Experts of a small language model: vocabulary 16384, a softmax router.
Below are experts of layer 4 (counted from 0) of a mixture-of-experts language model. Rows are named gate (a neuron's input weights, with its number), up (a neuron's input weights, with its number) and show model dimensions 0-223. Each number is 500 + 25 x the weight over its row's rms, rounded and kept within 0 to 999. Numbers have three digits each.
Before each expert's rows: a language model's description of what the expert responds to. This comes from a sample of Wikipedia text that the model never trained on.

# expert 14
It responds to: Commas and prepositions. Commas after place names, dates and clauses, plus prepositions that start a phrase, such as in, of, from, between, after.
gate0:443522492488544547505504502515517495531497510480521507502530524469501475501487512502484478533512484505503485534476547518499470446516528515483480515483468505474516522507445493492505500479496468483464485508527474504507487524435505520528532525497504497492525526555540510534485489516513476524455504503504479514509519512508544515518455492514518537484502462526497502485529532500512531485534496553467538520524500516495512559506478504514534535476532485494490535511553466450441474473459505464521559452540506524524502476500507473512555494496489519479504478457560517526483493519499526514506460483534515511529463516485463521501494483482472497496511503493476482475495539470510522496523
up0:466521450477486473454504526544431574504508559503484477503465506554506466483495553493506449507501487511491490520491527498468508501504522469499500514456468460518494520529461510511545489515509531448481478457513461503497511483473487513522476511540474497493515525561511525534473571508534443508468511497493522537509529511499477490496486499486500506480523446508522529467474522503491506546527489468504499492500527490468484507522499550501519508485500527472488488534483496469474478514489516529450499477453478486501475513497456494502516477480481477494490486467506516520503529510466529477516475523520462511508468472473478519551519508504501512489475496516492495470513486516513486501478

# expert 56
It responds to: Table pipes and plurals. Table cell pipes after blank cells in election and results tables, plus plural endings like s, ts, ings and semicolons.
gate0:472515449534466519500510532518513504517515474480525474539497484467463513528499534502488514502501490460484478525501482492454504481500464518483496525500527471462523468497550515497501477536517507531471530532488495489492487443485530525498505510570498523494482471479515521449486499551556438499539482488467520504534454498478524555503484475488497515480504517487498489469460503520538527484507548538512489548495489467528481536507478519482466503523513470496532454502496515523507505564501520508527486486478473502479490485531495514512486516466494480486534505534514553475496463537492495489485531508479499486481497501515538461475552496526496508517513524510468448528514489516487476481542
up0:472481538502532482492482510505514510509535513531483502471500501482493468522502478534463530493527493500469514468477525543470514515518484546484528461529482485490497489469496527466520480486505468500515500538509508498494493517502504518491460532485529446499504488468516528501481520507511477466492492492482522498511559464547488482485483471529452544502491502501463510472507513511474491509473490491532475493474537527466565466534520496507473518507497494514490539522491493488492475489536496491528513495534498460512494452535491466476502511565487447531463451510527467443469521501513475506488498499468474488481494491513518473543509531504559500438490556486473510533458503487524504530558

# expert 9
It responds to: Clause-break punctuation. Commas, semicolons and colons ending a clause or list item before a new clause or name, e.g. "missions;", "In addition,".
gate0:480509461539480535542484512480522530500474515522461502494449451516471497499471495476469504502485519489543491517493474526538490521515470463480449478546518505495511536490504505521509464488534472495500469532521491504529497474527492475524527529504506494527470484477518526515475466487518491502487488444524519481550498508532515461469519491533504514524487510489526526572466486471500479583502462523483495434498505519460522515490527519517533506496478515482541517467513483500512506570517451499482499530536466490521490472523488498480501455519494473541523495473470483502538470493517486474504505512495480520527459499518491520473473507528478459490551501495477498516481513484498525483519
up0:507471448492481525499476522525505552508467527505497504502467470516499465526473509491554516518553526491500539492534485510521489499507506449519474492509526501461498471490531524514536471521502500497521490526508501490540477498515497477541466486497472482501519470472559502503489496462496451534484489482518523531542548500491522477518528475500492480544508481471531511500461490473507459536509459473466543474483505556467477554538500479550499535504512455478506510464481519533505492553502514529496509463523470474525486471507490529485517475536492452523509496468478494518541501498497491505488501495510469540509453519467472519507491503543500455471551523501483508495492490486481495470528

# expert 15
It responds to: Verbs after subjects. Main verbs and auxiliaries right after a subject or relative pronoun, mostly was, is, were, had, has, became.
gate0:465519472516483494521483506512511500493473515503539488474505477534495481539511486519491503487560501478521511478492500490527558476537490507553480529436559492517501490521526500529520481548494512484489528524516522484485464503481533477505543491492522485518484486511501513443514486524519525522520467461510454446479472511488483502472508480568534484495469497450525506498462499477521511538514549514525515519467480471544502468516525470520516490558475485479496509491494485531493465510461529509498512481454489506491511544558492528553522525517522470469473506480489535465513487500491485533538497494470504460520503523476510503499545514522525499462501481501500507506522553511505472497518
up0:450493495522453480537502494523500489504472509521485485459499478572533497521535487496515518483544510491526530499481530489516530512511466500536487518486546502541526457524502521520509475537490533488509500505506530487489531505497524486499540494548513495512488500508473522449511501467541527528530442469505445484496467502502475521492507499528536509485497469508535483507483506464494516553530532492477495529483486508545465461515549482498513490530486484466510483514514530501487465514451556511514521488462492522519487499528519495530513509526527510544488504478514518469505453491517496504528496477416508492544497530492495534530545518503510475498516519498484510470533531553473474489514

# expert 3
It responds to: Closing brackets, quotes. Closing parentheses and quotes, often with a following comma or period, plus clause commas and empty table cells, e.g. ), "), ).
gate0:533540468548543547431495536485533511510515535491498490514511459464490504548490509477522487496491511536505480487497526495548531476518479496547520512510490497518434467471529475518524485515452506460451530529490547555513497481503472528484481526495504452504467520517523478530467523527518495472498510494476468532490526486517511529516491504540523478538513469482495501500508450484500469480485494538501512471518465493485500487534483498468531509524512509522486512521523523486489503506504491479516428466454496508529486463481485520499519521492475452516537463553495480511497506516496483490485503443485486460510474499474514543524463496515520525473511493523521477531511484506493534508501
up0:499509470556525527501497491531492457503460508491510453475510492489504518487512555521493477517502509483448454520487520504527495518484537557475482467459508493494458530482510523499454511534509489485501478466467515509501479487494471512459498459504549464520494494517496510498479486508516495501471514544514493551473490530503467492494533490486510522516512499511529526500523529482497534434499469491450534487532529504485526477466540459497491519545518545496478519491491507493531506526442504467505466489481501496457517498508530495494525472477461487498492507474473508522527462520536487428464511516498495462487491523553535561514484511478522501477533499477473539503498506505504478477539

# expert 29
It responds to: Verbs after subjects. Auxiliary and main verbs right after a subject pronoun or noun, such as was, is, has been, had, plus subject pronouns like they, people.
gate0:506550449475494491516513466475556541453484510501506521530497494492491466490498504523492546477524511489496474495465508480492499525496512510474492507494470517479515525514529465470459490463480540501483464526477516444503478501455547491528568472505503500490535501509505513499511511476492469507477492466523516461533543517491485508489459500549506499479524467470529518504481513537546516463533455509499495517516459521498477565498512515485484481511516521502455513503478533471505493520500491493492492462469477482546521500487495521488466495492487500437525461536488490495510477492492532526478491531442481528478473485501492514520551467457491490545533491512517458514509507496500511503434
up0:527505456476520495509502474476521536445498496499510525542480475522516483498491499523468531443523473487518458531480510494453504493477517486485525508504507506525503503516523510503469460521472513521466443497469503456500459510439546527502570487525524496479537502512472520520481544481496471545476497483498513471482497484491490479484447484527519471497530507469539480544492526523543509428551471480523493495529465504505486552498482524493494509484484517505474497530485540482495484539500473540511451480500504480508485499503459521503451501486508481482489487541508507484496496481496527464481518505465484493476511487525512529526487485437515488531511518495501499525500458499527512494445

# expert 36
It responds to: Closing structural punctuation. Heading markers ==, ===, table pipes and separators, closing parentheses, and sentence-final periods before line breaks.
gate0:477504491510528496491497488495524489520479481464476459521507498483542504515507500521499520540537494486520452503494475494457494542523478545532499449498503559477504460511500488536473534480510474520488497462486525498483502486525511487495491482477558535463477502537536517487552512472490510491470527497532470566503476492516485508503492496524477527532534511492526464534465516528489497503497519529527538517462515498533536510517443505497496467484464490447485540477479524489504461488514543459524471523517549523539505535485547473526499527475527492496538513527493493468502498526552498509515469480483475520520531510491529482475456544485515519510513497494512506500466541500498525496450
up0:481494485478475507476543499504471504514489486468465465524504518505555478537494516506509504511522506483462492536504504546485472479478476472470508484528507528455510446514505486480515531501534505516534505508522526523487532477502521505506493474486506517530500509492487502483522509516500520514544508523525490557528479483509459504524483482497466507516549454506523512518477514517523493510458514490501534490508509559504543488492442484501485453479490493465490535549480510508531473484469495481470512545471473497502528510532566446529521515485512511495488488520503548479508451546509512489549473492482455490569501511495484500475494552500527504496468446537509532477473500542474515501468

# expert 10
It responds to: Table pipes, line ends. Closing table pipes and line breaks at row ends, plus some name-initial pieces and word endings, like Van(uatu), Ovul(idae), Trans(actions).
gate0:479551510475477512495520526516531487515484505485481525481507482529519499470525464503509471528489498554455491454553518513502497509543498561464496517502504527521461505522506515517524474504535512444488528544501490492500474502516491534512465523495478475516468466494473499493487506551493484459504478469512506493494489489508465549473490518471445487538471481488519517493507553529528504480534494510514496470501511485485516516483484521497499544509474444499527510495524483453535501498452503480478519507539508506510512529506493497548487463516504479470538479483521489491491532461420508475488519549494514487532473504493479501554509518456489474466497465502506501543561517514532507529515
up0:501509523480489445507469478528512508464475443485529473510510520562487515423499469517556516526480543490466519485505524498516464514481479543492537528488499549526503496514476510529508516524537517494549477527492470518505482492518504489511482496483531475510545501510470513476431520500507509517489488516510520500496483489539500510523470479509471521490460520459526523484498463542527469487548528476507508510502527475476463497473481499483517478504488521469533497467510524499498516559457488507496522504490491461489515492520528476524488518525499548496502529483494543478543506458544513501492504467515509513490488468539470493521564522447497529500531527511520493526502518464496528499480

# expert 53
It responds to: Article "an" and symbols. The article "an" in narrative prose, plus hyphens, parentheses, apostrophes, periods and capital-letter pieces in codes, abbreviations and formulas.
gate0:464493483506461511512499534498486489528526513497526539491486497479504495520509477496545520536491489549493542551509510473472469482523527492529524512509509512501511510451507507534532469501522517505508508527480512489470503502524535509493487498518470490505517515472535499470486517518485504458522455457480494505507502527514459529500516520516487541483500515494478491466517498446484467509497494500516532499509472479484521478518513476428490490456486514518452468552542475477491521533542468518530476487490433464484507502504505499490537494467486494484514511492476478483506454453490568462427511485485520557513514520508544540456490493492509486476485474475502521454544455500518476499511
up0:507506505480488461493539495471514483468491491486430522525481506530458513519497496538458501488481475454500466468470509495520538464453489511458507482502502531516475478535486502466458525520483487496463502460559510507533486465499487503499514504521492486510462501493488492483528532485470483482480503504492517529514486447508500486532525514497539475482474501524461508567529494500526522543539470500544476490482520484475492504464462517536506490509515454497519508481464533509534521494452488503516494496477455524486506472449487549496476518510512463493506470491460559521517521523531493484543494515497502480502455502511497518485523463525496506511542529472554505504499488454447508490483